Below are experts of layer 6 (counted from 0) of a mixture-of-experts language model. Rows are named router (the router's row for the expert), gate (a neuron's input weights, with its number), up (a neuron's input weights, with its number) and show model dimensions 0-255. Each number is 128 + 24 x the weight over its row's rms, rounded and kept within 0 to 255. Numbers have three digits each.
After each expert's rows: "comes after" lists some tokens at least twice as common just before its tokens as in all text. This comes from a sample of Wikipedia text that the model never trained on. Tokens count by the router's weight.

# expert 44
router:168148086103083101148144103133107145065109105115151095091154151117103179081122083108109115126152147080144134100127126125119135101121116107126151147151153125128084126125114103136135131164147181159116172130099143127077101141129144130139156109159073121113135120130162119077101138138142138109149149116135135161154130130150109127143100152117108100157077142157092100157102154191081155138170131096139111123130134158136133110119152095084106160086147133114140132140112120101108143120142129152155160131129148139113133177155113133130146106127112156105156129103091182127170112103110151151090136111136130140105118126130114143110124079089087129148159088137158131133176127165116155156117106110118129143154117155122129121141157142121141131113117147119115180163160131158122124164135116
gate0:115111140075138174111147139125143127138126144133089138130102064119125131153118109129149102122121125172141136064135155130127126145113134157117117169132126104115102087128136161120114126121092134115123143084114141088109143151205095154144142145143123160108103134098150116088094113179144070125114172153128122080149135137120125096085107121127138127180143108133100172142142109144129131094138168152112140097115129043100141139095105131180125158176121172118138155094113098153087162130111163134117115149151138125145136120141136128106133141103122122101144146136148137134127113121111122116122156154107130123126093148141093139132134158127146116157140149111143131111179133091137073075148121126109124109133167106160150152155098105129167132145147124126106142126139104115166117102088169
up0:145068151109114108133166117173122116144162133153148089108139147116133141147164125077137106117132139126112104159113119105140129092056128086144173124123140106124122143130127141111137109060123127141143127135122146142097161154111173154130136103113116152181142136129122138107164131121144173174141099175142110122134132107130189151102127079135131123129132149145097101151172158159133118169160087157131101129122131121092103121167152133129110129132138134130162150147155102149165127118117126143128131121117086126120125100140091101169092120122180160068114125130096145154117118121137106160160120103147127139157145163130168078118112145107154109106112133122137111087101140069114115146124132151105130160101146142134085160126118138140144159098120135163127148116122143182084117107121163
comes after: " the", " a", " and", " to", " was", "s"

# expert 19
router:141159087093102139149153098094108153103098090149156097097140173148132178110099097112101098166152171114084117085141106104107138088122094094133150158148136101118115115104140097149154143125137164174143136089109170108118094133109157154116146140165114097101137121118167115111112120161128116145137154121141143157152132115147082109134097133161126110152109151170102104143097108129101132134146161096134101154163143147123157153110133106110104131120118161107136153110125150131150143154116109144133149157166144110111104158128091115107154101113107137098144106096106161101142155137100147125112139104123160138108120116110124152121124107114125135162137114161148116142152100152093128167119098123172149116153140161141149113164163177119172148117088155115107154188150164154140154142126081
gate0:103116150080136133112148111158103131146127127145116114128121157104143148074123150142074141135088143127167141122130142131092095099127161113130106091091103129136127100091150116116177139141111098174116141157138159136139126127137143151120149084146120140144132119095110128161129155142115134150150153103151065175132137111132120095146140148081142171115107132100137168129086156186160100128134148145104143100142104111123160107131096139090106142144115125122165136103144137130162121156147141134104150106128110155151098124171113129104112117123101140156156119183122133100189067137118152145123128141152058142142119115170131154133089126152130143105131070115104135110134115147071114138133132086116163106117111128098089151161142117167130158086105151088134134122112146123145166139120113
up0:168083118149143097134114129085146121110133106159140107113138075195117108164096143149152104122137111154118119184114171126128128141084138151081140094142130066144121147132112100136088128123104108075112083128122115109142140168153128134169131138131171138162160163171125111119158120168111140112149140137120126128108123128124132164101098120125089091105133126128101125142130162100121087116096122086163142128095139130138160111111155102098140119116125146106163145067079110120089157115114175157101110156153087136130118119146097104128154133122110115152105106146131111154113122120123136098136127116116117113090142136112134084118136117107103091140095127090135092153154151112127169088122122137125119169164131146166160165103143112136153136124102159143094133135144137113181120164145107
comes after: ",", " ", "–", "9", " ·", ":"

# expert 49
router:136147080097088126146147087102111159107088075160138093106148172149141172107088108099119092172157159121089130092146104103128163096113093101120146168158133110110111106105131103147148136136135165164148138101098157108099099132126161147136152111166110109116142113136150111115107120170117137153145145125134147142161135093158093100143114117154130106155094145167100097134107107112107106121149147115137114164158149168117149152103139083097110141110133148091124143109116143127148140143116104147147154162163159120106116153119088122111149108108119123082147099103107153108129147127108144152108113096134144144114133115105133153133122102103126127162146105159126127142157094143097126165108094139172169112172126157151153118153163174133165143119089137117120149169162152162155147127125093
gate0:154122127118136132134117109118113147106126104145154115140142160167143066130102123139145128133133110135121111113164121144066147086117173152132139152153142122119102167100164122103127110126116150131140141134164139119136156151154072153117150129137147066117143124111164144139158141102124166119103120173121147124128196109169132140122118124166095096151153163106106145160140156135133097108113098130154171119112125119120148154073135103107153133123188106154114161100138141092121103167144135125107145121111107130162116149080104119135105143149131153130110121118128175145154092161155141099104137160128155167130136116129114127125120125146154147152129149157163136151120104167136099155134089108192149088129102165158109147154185146089126167151137151146134141141113130096137178088159121
up0:107162129095148149146148135180160122104140097112106136111138140160138112150089117098146138129109113130114128141138133151153085123103167158122193161106129147104113114109115139122155140126147115122127133129138141154133152143199102118144136148163188116139133125099140132058123097126132131085118149148119145154143124136135129088153165078088087149092125169118101088113114160114170107127113153136164116137145123101096115119119161107126160114081177117116125147092087160075157125139148162164142164121151119128152105161093095108124149154100173135121161139158145116147133172101093112112152097129108139130154133109103107143155142120099109143115121094158097105113113151110123102139157124094115134136131118130134138186117143102126084163150137142130116150124131096133151115087130171
comes after: ".", "–", "3", "°", "4", "5"

# expert 28
router:124137087098107120155175097112120135122120103177141101130139144134161127117096155092134127121173162103132109104166110104121147122154111090108132141119129116151123082122099093144118133138124145149110143096131169075120139131124130118094162128156125113104159090104140128117122128143113153127152137167183130170175144069150119120121123143122121106142115166165101113162119115157120133133140139134119114198130164133126131149125135089119125119101108133118140162117139127105165138134088075160146152111137141106071055144164101145069149121093110135131139107081110146099152168090124175099103146116153120151146145081115163144119092133121107107143163103168107152142171113126130133136112133147131150115131101122128154116140122152120141143131099163080118157173144134141159136142121109
gate4:105178181125139129155118088111129178147093100125139110126154148140138110145074144111185148116104136110100104151163144138093102124110149143152173143139172126149103138110112098135110139090140140109126155101121147130108126104132147154089138131161135109174110119142133140129126127108141140120109108159139119162117098097133124148177138123147113101107166162181132126135138118160124127093107136135128092066098119104102090125171128114155100138138077135135129136120112110125107188115143141123101115151154113143072105137152106107097135176137118124108118104111132120122108110118069100089159116143148127153149132121119121108123108133112117138061109123136130125105152103131144171161163138107089173127131135085150146123151138184094111116140143144095097140120090129146131099105088082
up4:129179182136104117122125125121124163124088125147153119118129151125156136131125101132148174085069156109048120131147106160128118150121152108141144165124133139148097094114104121142104124076147124156089143115119132151126115095094108113106151087136109128157121112168125108105160147129147125118126118159143143111127114117097147102132139121123095104134169164153155134156171086137136111107095127165138107055122100132132136124140140110169100134133126165150117095123105122150145175117127152123130099166090126137090081128147129135114118172131108121100118119109157136176103107118105114127164139158199128134162114140121112097116089147152121140101122116127136164124142142107131139127170148148091168136152120106148097080144105157057131110126118173109135135163104116140141125127134098
comes after: " of", " in", " at", " to", "ed", " on"

# expert 1
router:164136102121097115131145120126139141118105091125157121098132180147147191123109140134123097135146125118103137150151128128109166071123105139136166133126128114129125128103144137152171123177107171155147167076127121115119154142133156133124124149143092124123165142090115119097133104139099135138123149126148144144161134128132089091130141146132104133176114162164129104141140125130099140170150122134113067144162164186104142136105146127113114129126108131079124128112148151104131182118132118167133149165120160134064104145117115136100120118127128112106153099143084158125114143142086160120129124103130178140128104126125129118132095101150083158154171106155130154140122079123076138164084134165161141076155154151163183124166144154138138154090128120117149135110154126133136117175125108
gate4:139076139089166140114158105117135142103115084086108136117101191143130112094122100095143166130114120144122142106157141104124123172139141168125106139108181104136090124148118170140180106081136130124139136120103087145162093123124140106130111142132125078148132116106143078116096132105123148102103133104063105109110120134076111163133137110110104106138097176089135124110064113120131154131096110131134104147095119124136129110168152113104125117160116135106141115137124145124097109133108135140136163148124141145148126150135102145173156092160126151109168132127137138155146140123157121127144125132138140116134131087139114083125131129126108103142146098117103151153135150151170118131115125160124130105144146152097198110088160110154093209134108116160132157134122144123121136089095092
up4:108179139198100102174138164131120139147136156140127104146148076126080118171167157158090108135142128115124121136118145158143114126127126099125170099158093154129138119127111123133076150174107109146117159123123142102094127131140106153139127093140135138122105103129121178137163120162121105147151090121161155161118140133165124133131124130115153167133137093160117138135174155125081106126146133126118131114165173119129124148118128140167077111120133111147143132127147113111136152148163120144138109128100124106102143119100157136111096133095134133163088120126101101112130102125102158105101112122139126160138144163104141164136094126150162149124102156109130111134105099126080119151133152104121155188112116129141066138152126175106147059130143170075130100109078148108119122160140161
comes after: " ", "1", ".", "3", "2", "4"

# expert 2
router:144133093125095119139164118089110139115094108143157103111129156135121152135076114130087119122171176115137120109119086106109164134083113087128149108148152118112111125086155151150129139102141158149118133115111122110102136152140163148111122116152115115073147117102136122112124099139110130140137154148135156138171154135151088099113114130147100103151095166172107097146124095145111116104131148139105108149133154160133164147090155091098122126106143181138137136096144161143145137105134116169143145164177154090093098170106108155115124103120134119096159153134133123123179190114102117115130152090137129154136154085118096171144113109153134141140130130169152163151170097128114109138133109130113137132143167177138142114135166155111155164086098149100136138166171147156140104112150111
gate1:142105166147136122140160108127121135114098124186135114123120100161128163097114133113163118132134158094133112139177138171143095132092123151190179141140182109094105105101156116132085129142120091151104107125139132130121081175133123139126178152121158109148135129126143150095115096096158091129094178146146129095150143119076113123141116133147154108153133151176128130151101142123155144098126144146112118109119162123131118127116162125105120132110161124142131111125124138133147128111159165127118104132132138095075121114122142106112136130148114166153093155106130195155159136164100125145124087136134133092146131125073169093104146096102121113122120175132122109107118080178121127121137142117098166158171153150153130118150175125159144117130098144105116129141124159171129131071130151
up1:135155143133110134118125141145134145139134155096108120177132134099142094099098122164094158151142110138124103156117120124113108165189130124083119145143111129183135144172142080106162152166143142131160120120126147134140138131122187105135139117148138092114111099143111106122139141125149174102177108116129149153102126103128121135127125108062160148131134123130146115141131114141154169145117125105158099129147113151115153069131088139165085135160103140120137147162170146108117142170063123111144134164081111143132124145150117112144119122152165137147120128149187107149108101076102103108102177136168123104128149130162111103122110104127130134116134127117143105117164142097139116122122145139178118136106145098094141080149085185131125139137163120145132158117145161098116090130159085
comes after: "\n", "%", ")", " km", " Team", " MPC"

# expert 29
router:122158123109100120122150120120117128114114108155161107082151141119157129109097096100075128143139138104139148119116099128141159095094099133122152110115174085120112105085124097134149175154124125107141132100111128126095133131135176137090146093123116118127157119106132093124123110167081187127139124129142152153127134105168102101145141144139138101149104153128133128166103104163119124128136161121156109139129143124119130131083191117142102143101097162123116114104142166111118142162110119137133164118143138106089109150154121122127150084097129182089143129139139141086130163111104132156100105131157182146112144117108129163087097120120103128160156111126130136170117110156130161168092127141141151126149147146136144064146145172093132157107117161114087161163135183183125122150131082
gate2:103105152097115120117130049116142132132138110140140125120163153137148104085115100132139096134106112131115154127161135118114122167145145094109143085115180166098130155140103104126177137112161082116144107143096160122098106118091140147124158104123128104139089114174084116155138092149134130099098135169145152133101132122097164103107097111126118092135125120068097142123137164170162123120102107113131130145131114107144165159115105133138148121127135118148147084124083184097137169153127112127123111138106106137115144138139126137141134158082108144137141112117157114153186140115161111167150148122114148130111094160100100118102071145153129102153147121144155127159111140146084132099106142096104151116114153137143156103122180127131153105129136148176169092154148158097114107103112111
up2:137100139108071098161147120135137089170116127173120103155111149111145130102126122141130092122123135127128185111180134123131116110143098087103128096099165171100142161153139142087129158098146093115164153160088169099103155148112141124133160129110150092154098144161129114112121109149149121100105143164151142101106157081145160091146068120131116113132149109090108145122149129148138085129124115145110138141143095084125174129140116151145150147160113106143145112137101135102113198150142124157128140118114170095098127165130117117105117125093110139125145120125170098104155114118152085144139129097134116137077116118097092114064129141148100066117152152147127163130121147150108119108101123119122175119103128119119158100159162124150160096112128140139145120133143126102129142113106108
comes after: "\n", ".", " |", "==", " =", " =="

# expert 33
router:173133091067123123172135091102106152128117120119161081097168182150135200066105144106109102137156141111132162088153123123123123139122092097103142152153144117097088127114128121151154150128125181143096152128071137141099086107122164139114160140154122117115138096116133129137122150120124134123140138128141125158129129126151135075168121131165100085141106132142086118116107143144093150116125144129115103129154143131085115146119161117113139105116116160119119129098122107140157148151116139136130136126128130121090118145142096113122156106118107129120192123097083157077172141110128137147093114109126129141123089122126148148100124085123123147154150098138156127158146111160146124123130095195144143092145112162161153099148127135105176148127133180114135175142150128144135157156150132
gate2:158124150111122105117081088164112118113136100152111134103122145146151161127152081147136115109168171132084130080124130202099127115146131107127179141086145087138129152155148088140160151105142150135113180103116136140141101124105078126169171161134118106126127132146165145119133152146130142153131106100094151124163132125146180105137124119129121143116119128149099117098150112110119147155132153141182119114109140165132120120103128105149159120116115100092149137146129106078120102101108132112133110108119108147162163112109125141114145151171106178129165120179130125111126138125108083128108117126180143133132140087142140134123103099148152149095163111171111125083104105080144119106107104110114151177069125119153169102135133127129116123125112148157136090115113111120107140105177099
up2:128130111150155111113149144116133117172135146104125135141157096128115097147104103152122149138105132107169134129144114074125149176113133133099105115163130160122133077119148178123118087128128097138129133161145129119118130132167129109078114126105118115132166125144103100121121099127137128127097132134160141110108117129101088182100161121090131144093147104070140134147134141136108128098152100128066130138157117113110138128158123125117074163120143167117121124112147175147134136150126148146130130131099147111072098108152129125136118101110143069164098143091130133146135166132132164118150173127089101109136143178117092111170159128135117097132106124115167121147124157112104126118112128166123103073173138086115094151135144126155162112125114125107171167158181154144165129124067169
comes after: " the", " of", ",", " in", " and", ":"

# expert 43
router:130138093069127153121149079111120151120092086118132117098208143100131141088106109133101104147141137095103154117115095127104122133098100116097139137130115091129138147122113127125147142128139161109113124118106146138141104131144161135140141107124107088115145145123159125111161119143121130140145146125130129165143140107137125097137110183139112118144099166165151128165054097139102146126176165151135093147160134122128171172120134112104081147116110109099092121083116152125115149138056101128149135114127151075124127151126091107088130135129138168086134101119091134124124145148125134147119105131119133145045109113116092133113139125101131164147143124156141123161121049170106142159115124152178140125144113168115130109154129141148159143116105180126138122143151130135132136136137122
gate1:119162119136139129102150103117159152165094141119180130161138129129153153148132155120106105108140101178085128116141147141101120132104155150108122117170096141113165104141104144106150145119087134080120156120154148123071108093166164111140122117134076129123132100126153141127104074109147147122137098173137133148120148069173109143139095151153123140146103127134165116153117143138115106118124155151138168092171101116142179136131129128143084159128106120139134107147141114177098165133161100140143138123101172141177132169145132132107134178109154145140107111103162147108073125140159129140099157120152159086119077140122124148128129164145112119132136098116078111118084135108128111134118101132118143130103120105104143125155126104144178146151110132102132075159108109145146146111141085
up1:180114139098134101100095145125105133131151118108149073142141121134142140138144119130076134136151134144113150146134144093083081122091146147139131129109120123172125153091117141134109169175089172063129169138137188138106150119117139111115124108111096178164166092110154137154118141106176134099110136156130133114130107154082105153133167185118128138170097159139126133162098092169121178095158141169127129098150103128115115147146133154137135122107141129150144106131091114115130151138142110147127145146122128116149146126160124119103149121133138116125131171088134084176097117159121141073164160136131144173100141130119100106162123130175130116149112138109121139143164137111148173145153122133121104086143123122146154153144155134138179092157118108139155136154129145103118123111097129
comes after: " p", " c", " f", " h", " s", " d"

# expert 6
router:124151079096098133158155092089111157102088087142154099104134175142126182110093110106100079160155166110088136084134108098113143094127101093115153145150142108134111123101134096151145140127129160173149128099100164114091117133118152152116148111165114118135152124108166107109113112177130129151139155123155150148146137105144082093145101121138106102150103140163087103144096094123112134124150150097137102163166147158126145144103133093098102125125132159090125164113132137130157135157119110151140152171168140103106111151130102140117148104102112133089144109099106152103136147120107130128113132100129148150114129108125118159133113097112127121156122123154140125145146097152094122170109100140167153114159144174143150116167164160118155144107092149106109135192154158148145148133129103
gate1:116156130128120081144111107137110172114069135118163138129107152156104124123113109066150124145109118138163143127109117122174148107121114124158130135166121106134159119137143110116095142148083128140127138104093163181139115149116114144121129137119106140140133098123167078117134099087114170129137198102139115146139187114132150101201109154085153119185141172132122140132151111119112132090117122104147119119127135151086142135091117147140148141119108089086150107146118151105088135124151083151101155164125094089112118142127136150071113150139130129106145083168145100144128128111127118170133080147114085154119129121123115125122193158126134135121100138151121115133149150153139126137128107128154119147094136072142063146127151117133077126105153111141115138094132130127143136143123118
up1:126146120140136105137139132136092147146093155145181147126078153111120097105168118130113139148141182126176129110136151148152162144084150137098135135150161118127122135192149114146163160085139131142142109133109158149167133105148090140127113135172155133151115091123134078105142132096127141164152161141142087135146196133136149116149118119116136087124133136165122125150137126088069114098150116124096099117166143163126137092129098087121149127108181099139148128119147144124107159130119110104122140148111097117166142113120139160100071112137138096131097152158135114155135100138125121119151098131138093144112136134121108152135096123115117111157071175136094134093164150120153081152102104132138125116119090107126093118143132140126116099106112167114120122129141084157121088190115139
comes after: " ", "2", "|", "-", "N", "3"

# expert 12
router:132169067090098144129151107124114158094097101140142101099134165163150198122098111115089089161150165110093141095124111099105143114124074123139180146134147104099121127102108077155136132149125161160128156104122158119131146108124183139116140121163113102102159104138137078118118118188108130166122129131147167140181153097155083110150116118144098100139110148151117120141117105118109107110166140091141105159182135165132137146124133089128109136122126126115096152122129134126110142135099097159134170136157124119119114155121101121119162117112098114103170103106128168116129146118113141119120102115118155154089119118116132153102122110108133165156131127148127127134130102154113120168125111095160154132154113188158145111164153145118154141112101142110111154166134160170152140120140121
gate1:158121122120113130132133139125126115139160095151136124125100129126109137133121070140079086139164133160118174143134113116086143158133184107145144088089157110100138119092109093157153131107121136097108138092126176115046092132136135139172139101152107124119136107066145102154115122116125131089148127123092157121145124094173104123138123096148122138097095143169105140104130120139134113166126127178134111120163159123145186141135130148162132103122110111127075116145120140139124148132124135126138149154131120123043155104106118129155131117097092124103145149146122097118104132126126154099134164120109107136143135090130130115143102142146135072110145119169127130129108123156050097110168133139116117138087090153121119123132113146100127145072110145112127104134169112100107157142125151
up1:092161125128131159112083150128108187133128127106128148132145137119134126131183099121133136121137114140121083158150102121148087100123105138138150145134078107141103129092145164125101132146108121161142133170119128134170139141129128126093126152127153194145137133120133167137121156103160119137132148106129107148140120130108126141121163166149126116133155125143134148154106141098140112094113110154146138121122158145140047100149125087053124123140123134112199144083114134127128073132122133128108151107159124113153154136144114150106101104130165122172081112105154179182163137124157151180155099099157111174100109155126108146125153158142129157094109183163148108167116112152123173117115116125111130119121130132138159136160172114171102149122138126140132111120111148139152103126132104
comes after: "1", "0", "2", "9", "8", "7"

# expert 47
router:127152116090094168154154093133141152105109126154153106079142174168179176099081109131119073135136158113103169088144128117102121084136130117141174142138124098088137122106093113137185133168133145129122152115120160098118127159143164145116118117156124121103132134125150096127121140165085173143154128118126144122130148113160141132126101136124117118179105132140132106126089106117100143159134177121134094151147129135118141120099119122107135144120091154101111141090133139099134142135106124119133166122152183111053083132140102111117138135105128122130181133104123161126138137125067152120112129110134145140124140117098141126123136114149100145168116137142121148175149099148084140127123109173128130085128113162161139121163136151120103140086120175118099146148138163157158123184130120
gate3:083085122121146157151136137124127111125153217108167095117101148134137139149141144155129126144093147126132124111091133118167119116118105121117143176109131122144139125149122096084145127172101122111109113147116146106099167100147110145092092103116074137170155139074085151151139133072177134119150127109134128120160096127106093103099117163121154103150130151126145115115153110127121145153128113097153136140146120088097139071112153103161136160120152156147150133155143142105152137170147149070144134166146111098100132099135071144123156128145112154136122116155065168128158158118120134122117126117116178142124139164121115116141098109130160132139125157130123114121094137100116161134111137138117138103164105098117109142126148152133095106185143144141098091136152114159147144153091116
up3:115100118149149128113141131126145150165139175119158094134112134135137138132117146124125119135115110158137118122122099156183115133117160092117152117142172117126118112154138131128150197126124129123105151185116139125127161128122065112117132099129081136137189163125137122137150133070149160130103094142097127116131139125118115121081142157154082128165134185159104104093188119130152121145144173134146116139105119117137116096134125107158145149117137126129158118161157152157138125137158121110118107100106059131113095097130083143109147156155107142100136162175092116125119138124124123145115138132132164131111147126117100131118103116064110101127157151138096149098095112109149161124151095185139162174139118108069110116132114132139083157167132115134104157117146135151171157108139125
comes after: "1", "2", "9", "0", " ", "8"

# expert 58
router:188152074098066129177153122111106152106104110129147094084185163125139209083090111124085121163143151109074165114108117129130115131087067125118139154126148104100096125124129116152129154133122174154124124114075152126113108121115149135155140114140088095148129119102141126124139117146141134174120138130135123144156144120123118128118111122147119140139104147130101077119120098101123121107143138114118114146163155141104170166093137110084103106151115165113130122105122173119138125136128139159150153118146138111097127187120105116136165117116126170070144103102099159120120146145128145129130133083118140134089126125114126153114123112097128150144132096135135106136116094168101164149116125138148131117159146176152130111139167143132161165117110149125133137162136127135132183132131097
gate0:123130127139104123137125122176104119147101103119123102169084131123120106093089132121083129143159127073125125148168107174159135091112132113138110196099106168102174129179109130148162069136132134128099148122147108139111147141112143127148137144166122131125115132151113179144162103149125120133141101166129097125071109168150125123167127135166138093124101126119097119138096108163151124139140092161136098171146126154088093125121135111138114095114148140098120148150103146125109126133103118151111127158093130140155133113136152079151145170116112120158135138135143070159116107120114129141113158111094090162119105107145105087163135160097127134121141089101152136104104106151106143121112085108121156156168129122141109138118182082124056139119116096144093128130122111138122135142117151
up0:137076152144126095112096118118129136116150159128141085129077091135139128190134131074140083123131127117165129157121146094119116141124160116143161114150082158151156146150112135106139154123153145149142108177165155147125121134124077103114138128151117135177101127107118126166150127154130167093126134112141137127145149107123059084120106162108155123130137135107131161087162119110136139155167145119126114105135162163078143172136110149148140124116120111126111074117081104157157143093145146162127167121128139147083097105152145150128141148169123158125144133105104147110122105111142130136098147111157115145099151169102086114146149112170117112098148116106134130149135136123106119157137154104098145142072137132159122121097089118132147111144157112113159138105158168158104115166170151
comes after: " the", " a", " and", " an", " his", "s"

# expert 45
router:154166100111106147140143101119106141126114108137131110118160139153160149115089124062101103135141138106075129090102125094130159126093110103129139162165126130140114145098135096145145119127117132176139142078105150124092135105139137161117139148132119123142172111114150113124112129180118100154180146131140113149170143109183070119111094144155142087139125171185086107138121096158129131147153129107116123154128141153110126137093143084140109153131095163110096158122124142103141104122121098130153127134153164080112107133142126125090123090076091115123136146101145126114181149103100165151118111110159145155116116119121121178125131095095110137158139099166126125160169107136105112146130097131143146099141128147118135121165135144098172161115069133125107173162126155145130124125140126
gate4:104120144092144109133111166100116141127135078091135130147135136160188117132114188154137106136160096128108088159146092154114108151150098118161162124142086153102091147118093113124192132101129128081102092144137114144142134112094093120100112142176137132103136103152136106111119130126137085126126145119122079120145119150159121101139112128096101096128137141133123130111127142105127124143145109126117120172126096118105110076124155117088110159137111100120099160102127122136096132087142087109142129135146130140135144142134125131162141092137139111120113104080152121156094117115134142148144162137118178162144155124082109181103182136124106117122121104157137137087126100154161142177119102129149181105121135138131149147095150133123123135139164158172108118128105099146079095077124179
up4:151103103096144130150143145124110134129148139145113153104106140127101122138182076131131110140161141141136145084146100072122108125123130130111121134118137140141159133121166178120102129165089154130176114142130142156114153152113134121150089148093125153166148115109104152161167086141120167115165103156111099147116097099057187153112142161141097109104124117155169135133136092144133148146101119144152125089078123129145146152106121169143104123127133123123152119144103166142140112195120115132161134116127177126138116109127146119099098181121133106111162135129109138137109157123122110114113105120116144150077145166147138120110115099178125126188100127106113105125109161118112101111111109136137135151157109150124092136153111078155118116125179136097150158141123144093151114189145114
comes after: "\n", ")", "\"", "3", "4", "6"

# expert 53
router:122142093100104122160146111115113135093102099147134104119145148164130149138117088118056097177147138111097120091124132112078148077074109097175144141117121118083116103109123128144130135168131151164137117114101150100123091127108157155131139125200129110110176099107132088108153106171139129102158132109130137141141151114131077080115105128144100108139124169158134108138099150112114128112166125095165122143161139127124137128098156053095111130113112155105119160122111131113143133135159140145136163168139166119110117160143090123145184107096152132104144092087135142123131137137089152128102134105118137121089116096137114164113104111145147135153126134151135131140141092158112136162114118137167129105137134144146175138140161143132139145089104126107116170132150159143139152133159110
gate1:116135129132111102141100152080146121132096150142149090098143147131165152150152125086149143120166156098117097138161164094134144137160135096104134106166152119154117155113129155085138154095153116089145139124110125156142113144128123140122176124126134119094175138089072095147121101119090138139162087121163109141134140145108161127126141150121101151157162132106126092123080107095115085107135144132080142133113112115133142083149142138088135147129120122147151136117138122108122098091142091093110135146148123131147144121126124084145126055122088146119108111105104192117107171150141137136147122143102153152094107120127070124110140123121100146125100134145139140127135133134137088161147133120111191142122128141117153161143068105093132124089091138124159140142113105129106102185177148
up1:099116095126122084110104125102140107099169120151098109129116114097140170134119133099132170096144095110162134125144071099103144130113101116128147119116131127083128145156156127108130165109129096126117091134146129221147097101145102122140127140097111137132110114117102100133111070097144113113139154114135126138101153144133116104128099091140095123106120143171127168157125153096101125110130111116146091118092132173148131141165113144099139137173122141115088151090133083135172125099123133163108120135124167117123104078116118123097152094107126152114104147130091178137126113160168079089087133093126109096123122131143131127120116093112135089100175119119152119123134119124127113112146116110100141076108137190114076106137133122113105093136135104127158155108100137139164136161140107
comes after: ".", "'", ",", " that", " of", " in"

# expert 13
router:167143102090088112164150105119108150113102085139160113115160148141166155116112090086123100132156118135130124126116144132098130107079110086133115132132115129129092077072136141143122157153148159116131114109101125114124128127123149139148130104171079085124144118113134137089108145150111120147117162166157151144158109126133090074121138152168089132139124170163102138174121125133130133138142135126151125138161149136110154142107160125116126133093076142094121157119116150075111136125114118123145151128124135089091117135119082095143129107114123164122130099095107161115166152102086131138106128097145139138068116088140091129162123105113129153141109127136150139118175109126132137163084119161150135107148139145146153108122149175101153150094082175085127135178156129154164112147147115
gate2:136100130145123110115122115122075121095108123122119127109143146119146120162155098149103088148102127134169106136102150156140128146141072100137100160160105123112105092104132121152102137136152126134118122136095117126159170158111134152142148130145134145121082085155117166157123120134119107109140144078149088133162082079134090127175126146126076108116118117094115188141124145138072143171125103109115114119155104167175124140127164129161174105141123124130115138098141129091110159134134123117155092105152122137152140062146113123109054110142085150143078152108085178134168123136107157107093128120185146118086101170137141093107126127119131131158123159119158112144119122115168101112147139098161147120141140122122122145084130126132121142128107137148124101104127144116146130139116136
up2:128130162117090122107142108079091146099097124149106134170144151174102132154139121126113092145114144131167158139148139121119118129137083090102132175161119131099084134121118119148104128111154151114129156130139159130174133136108136178149160125154142125117043111161170143134123124142120134132110136091150133107139128108125151117146159109136131121160099118103141128167140181129130116145122109160112146125142133136215119148157144132159163117128142148145095113105119147138116172123120107140150144127126178070158152078164129132165092083156127158154093165145111152131160100145114142111118113139154148156114115133112138093136104131144137144158097178130158089130116121117150091117135127091161121143100162087089116158142171155156124138098098143138155119124117124105115133144092114
comes after: " of", " is", " as", ",", " with", "."

# expert 41
router:134150080100101146145153103108096157104091077149146092102140172158124175102086117107116090162150169112090133095121107115118146096113087082123151160157136094107117109108138110155141140136148150159148137091111155118114105115127158151118147121160092113129155122116158113117119115170132132150140147120155151141160124103149079093150096121134124105159101138162100095151100106132110123122144151103140106157161136148125146151085138085090109118123130172106118142125113134136148141154119111148141156163173162102112102146126103127104136104116123127078146115101119163104149157120089130136115115102120164136102117108127146166114118090110122130153140108161150127141144094142093129168104104123173168104152139161142149107158153167116157150109094146110124141184161151148154158127120100
gate4:102130117127156142157152073152167170115120114124134128131159147120154137137120122097092121121133162140123172171129139080108149124144104108173143128104076112115087131097141155136119123104148111168106123102150106147125152106155164104099172114119114119139125125105119167090101141155124195093177144059088131132148114133114119144144102103118088167108071155150121116110127118150143138129135098110097131113156146158151091150144157137119137066116148132142084112091140100121131156188133105127119101135151159105153124121161142096148114107143139105142080130117109160162138127126132153106109147114134136125121117165091153162130162132147101123111125149113114094168102134128135126101135140110157127140135156134195142112153125122162151114125102129092133076108119085120137128139101141
up4:157151102140115114084098146124123108117182140102110134124085098115090105108125133124126108140108108128161129142138188107139136107135117119113097132165171113124137162139149144157144129171156161174149152131092123107098136157110171121102113097145158103108120106140140127164121129093110089126106165120160052123117110098147143104127156132124132077126134127124124159123105148124117121130107094145186121138082129144104170146131106136121122134115056114095151122134143122153123127094135128117083103084148128159137105137116164112144107136105108120090127131117133138135081144082108158091160147147146134120151163100143112097106120135161172144095093074106118131112130093151123138093129104134130150170143149160123091111154157105189129165136106118134100142151102121145129142157151130
comes after: ")", " |", " No", "ism", "a", "}"